config.toml
hidden_size = 160
hidden_act = "swiglu"
scale_expert_input = true
lr_router = 0.0008
num_key_value_heads = 2
norm = "rmsnorm"
norm_place = "pre"
positions = "rope"
tie_word_embeddings = false
extras = ["capped logits"]
init_std_up = 0.0276
weight_decay = 0.032
max_seq_len = 1024
Below are experts of layer 3 (counted from 0) of a mixture-of-experts language model. Rows are named router (the router's row for the expert), down (a neuron's output weights, with its number) and show model dimensions 0-159. Each number is 500 + 50 x the weight over its row's rms, rounded and kept within 0 to 999. Numbers have three digits each.
After each expert's rows: "comes before" lists some tokens at least twice as common just after its tokens as in all text; "raises" lists some tokens whose logits its average output raises strongly, later layers aside. This comes from a sample of Wikipedia text that the model never trained on. Tokens count by the router's weight.

# expert 4
router:410483529536458515511613588537563425500530507512443524600485468457531470499444423456522479433480517520503607450570460440515483498427606503544460525505482543507528513504521501445465520503533546470476419502511532439459520484491441479456486452506585553517570485478415591578444530524426570486554567490472495611486523474605619435472569482487463515459468360532505542487542475510541498470543565558467447530539489473521524472575430498377559469543484435480413463383456427566541551516467537
down0:560528534607475478455444555422425444482512514570520455511555506402455515480471436501551465487531463493525564541512513544538511485532500432554481516464372462506592364463492450428555456579493477591507539422552512553573548455490436392428503524470479549474494566505556597542469519438410570529460545536470503490467566459555491497478428539523562446425414507505536398518476451524522555457453510505481498575476486540639574460575528453514487530577412493547522520445525466520504510512550581
down1:490455420600496500479586582513546502498565527526513532496466403415503450540527435483493517487465488513469455529630521545492492467532521472530523527513458600414450469496578548466452532489557404435447486466571568452612545560413594472481540453461524488491514487485579511425521501498498472579556498487481514475493511476519427459518523494483544495464622473517485444469602554556522522486441514484585521553441528280493473582477503534495488500396503468556457502441515501537556450527563424
comes before: " the", " a", " 18", " 17", " his", " 2013"
raises: " and", ",", ".", " (", "s", " the"

# expert 7
router:440526548511549440446508557549513504476575565469397545540467590489470522540481537521432572491551474462491494499505513433439523475636510484510466514582510513471460542526551503414511502504521500544388365457479549473547505460527406493459521488513528466576459430480423477494540471479533512437562477436541486515581557427475482519440523572507500529453521435552590561470646514456478492459529574610474531521529529500391609576507560512452485470486533455519506560450403504419496381435489504
down0:496519575466518422483402420501559499507494514473411493459476584469457502503522420462520572561487505467514444485541539495481490485496484507463518514406527551493485591529435565469557499467546468518485485547479490500580414521617522541551529482448408586422437489569473427535506498482505498529600520433433566544458596497461446554414509586534570489479473433433518470479405487389439563384485505491550505487412534487368483421575462496536481443463556457474506510575574471576526515437467475
down1:579481510481475488537506512486551444527576563548531552582549519439419475609546508521466566534497455492487450502397594547526552515489423487479502522503511563643555528564488446511492461498493444447533515537519497557517511471547454431498446406564508387517479536462453480546487538551512596549477550493472572494530489524454501537525425527425509524526531453453419485499541519434583414535395467481468590499590491444624427512494635447471495429592461520432545488570464476555503431525514537
comes before: "\n", "|", "==", "The", "===", "In"
raises: ".", "-", ",", " and", "\n", "p"

# expert 3
router:487469606480448539483461471414512504493555501567490389529457499472507497527539470530457489476495501524452561568463502473508554409479558451593447380460432579551590569562492497486512601508458495521573554514554573540518384509445438413506521490454511492567514476468372445510499481487516518539495481522467534596534577562515461461498465501510529441580477418439560502428534547374587492507518491520528558544524549543408531480592515569512503424455542494452500446442428497511580437566437473
down0:478399527505478595388557513495506472538585560554457495575480552570548568525504590534544539484504482561509469555527556551519521483531481543453489544530551466549440521613526578488537417508537521476497538486449650517596526608504533334403528461494546608455577517454481440477526537444468451543532515464574467485484544505619487434460478515464566524486545574537467458510532488498512492486574498552518457529474536462510510480429437495568466554466462529444494441507551497463449427581557468
down1:431454562504486406447556465593478553495518463408443591478642508535467512503451454517483426548500516508456478443593454573629444552516545526496451545474574469455498510504402539503521526478422454495590456530476443515522581569451497459573558525428377525452449445584414467428481489482503529506478497484475376436503434504495541471488430513461518504449467538410446560531575487533507523437502470521510526434466517532532438551415501518576497447475546585474486589555467470488486501495437455
comes before: " of", ",", ".", " in", " and", " to"
raises: ",", ".", " and", " in", " of", " ("

# expert 13
router:483502581472487437525546525540563547579640431470491482499519462512501523498519402509512470524526512459519498460542539493491576416444523524489495415460488610504483493632502577384548570497459493554400531500451498439496410499406465471555632453490609513488576493506493503507424504467490610551521532463470492493492513487567489414457559422543477533487586476514460518444518539469531489491380564534409464466450545553465547451540458501467549454569523394436473464499518502561582500473474463
down0:521470466572417468474522474538397441563523427486611564533504555517505513503463585498511511544452510447518516479573560408371480437422437541474461510490577552489530542450456407463666566528495512515493479511493452484565546482427528433467566500495428425445516514544488444451462561539488476458487476448426440555417533457447472415567455527405457486481473442389444530437537547459575419509561502477570465491517512535474517539503562558518497500484405482467530434527409544492449488488479527
down1:451525537556494509472407466579449486514481523564463449420537564462582383545535536456516513521500449514511440438502506472465528443461522462510552529521513498525506498487581489451498436581548468500428497520397503511482588513501543535542553570473444505489554561443543554544582445471446462519429504445429507575412449537577432543527504462507564424490526524478508586583517582395453438466513425505446520524602558544584503565567571553414556513422500487560417543583485570536456494542518596
comes before: " |", ".", "–", ",", ";", ")"
raises: ".", ",", "'"

# expert 11
router:485513478574509538490537558520542485498648446546484558516446517492520486564550521411503538570549513567461507547481520439484558513503485487500451449507550550455490597615468472448532513547476425527474532490534519402514475493542465446504568522556479381502524437443408546513373472507418457478473497541526478549591577526579525436472573479491496433480475444559515531491475534376525492646497520560470439463484462439383471489509510561480400487480453489483512496383440412497565451509550510
down0:530513439580549466427563473543426591524514579460585541468480502486527438527455644462448532450607476534553608476477383569587517447559508563504395562474452512518469498559526450441473500572508552552469485493489412524575457484440533478534446489463522503503578501406521471486509469501456456468510567506530409466453513404475473511434449548495575577497446482498520373504399471560521500476493529467566469511512549559526399537480535478520491513473513506543466396436552488502553460489492410
down1:546544477534569544474462536543548494497545531521553438405567467575471410423519465489544575515472538519498486549338513452584544466605492447415546552557556508500427460441440558553503424438519451481517475499506452518502539533489466451486586552432511488521550489588445526392613499491471487453526445566480543469520445512538511523502493480519524408567420468504550458571548530506449497458479586506449424462518455639526522430551549553451542415543447544564451472505480536512572425495469473
comes before: " |", ":", " medal", "==", " –", " =="
raises: " and", ",", "-", ".", " the", " of"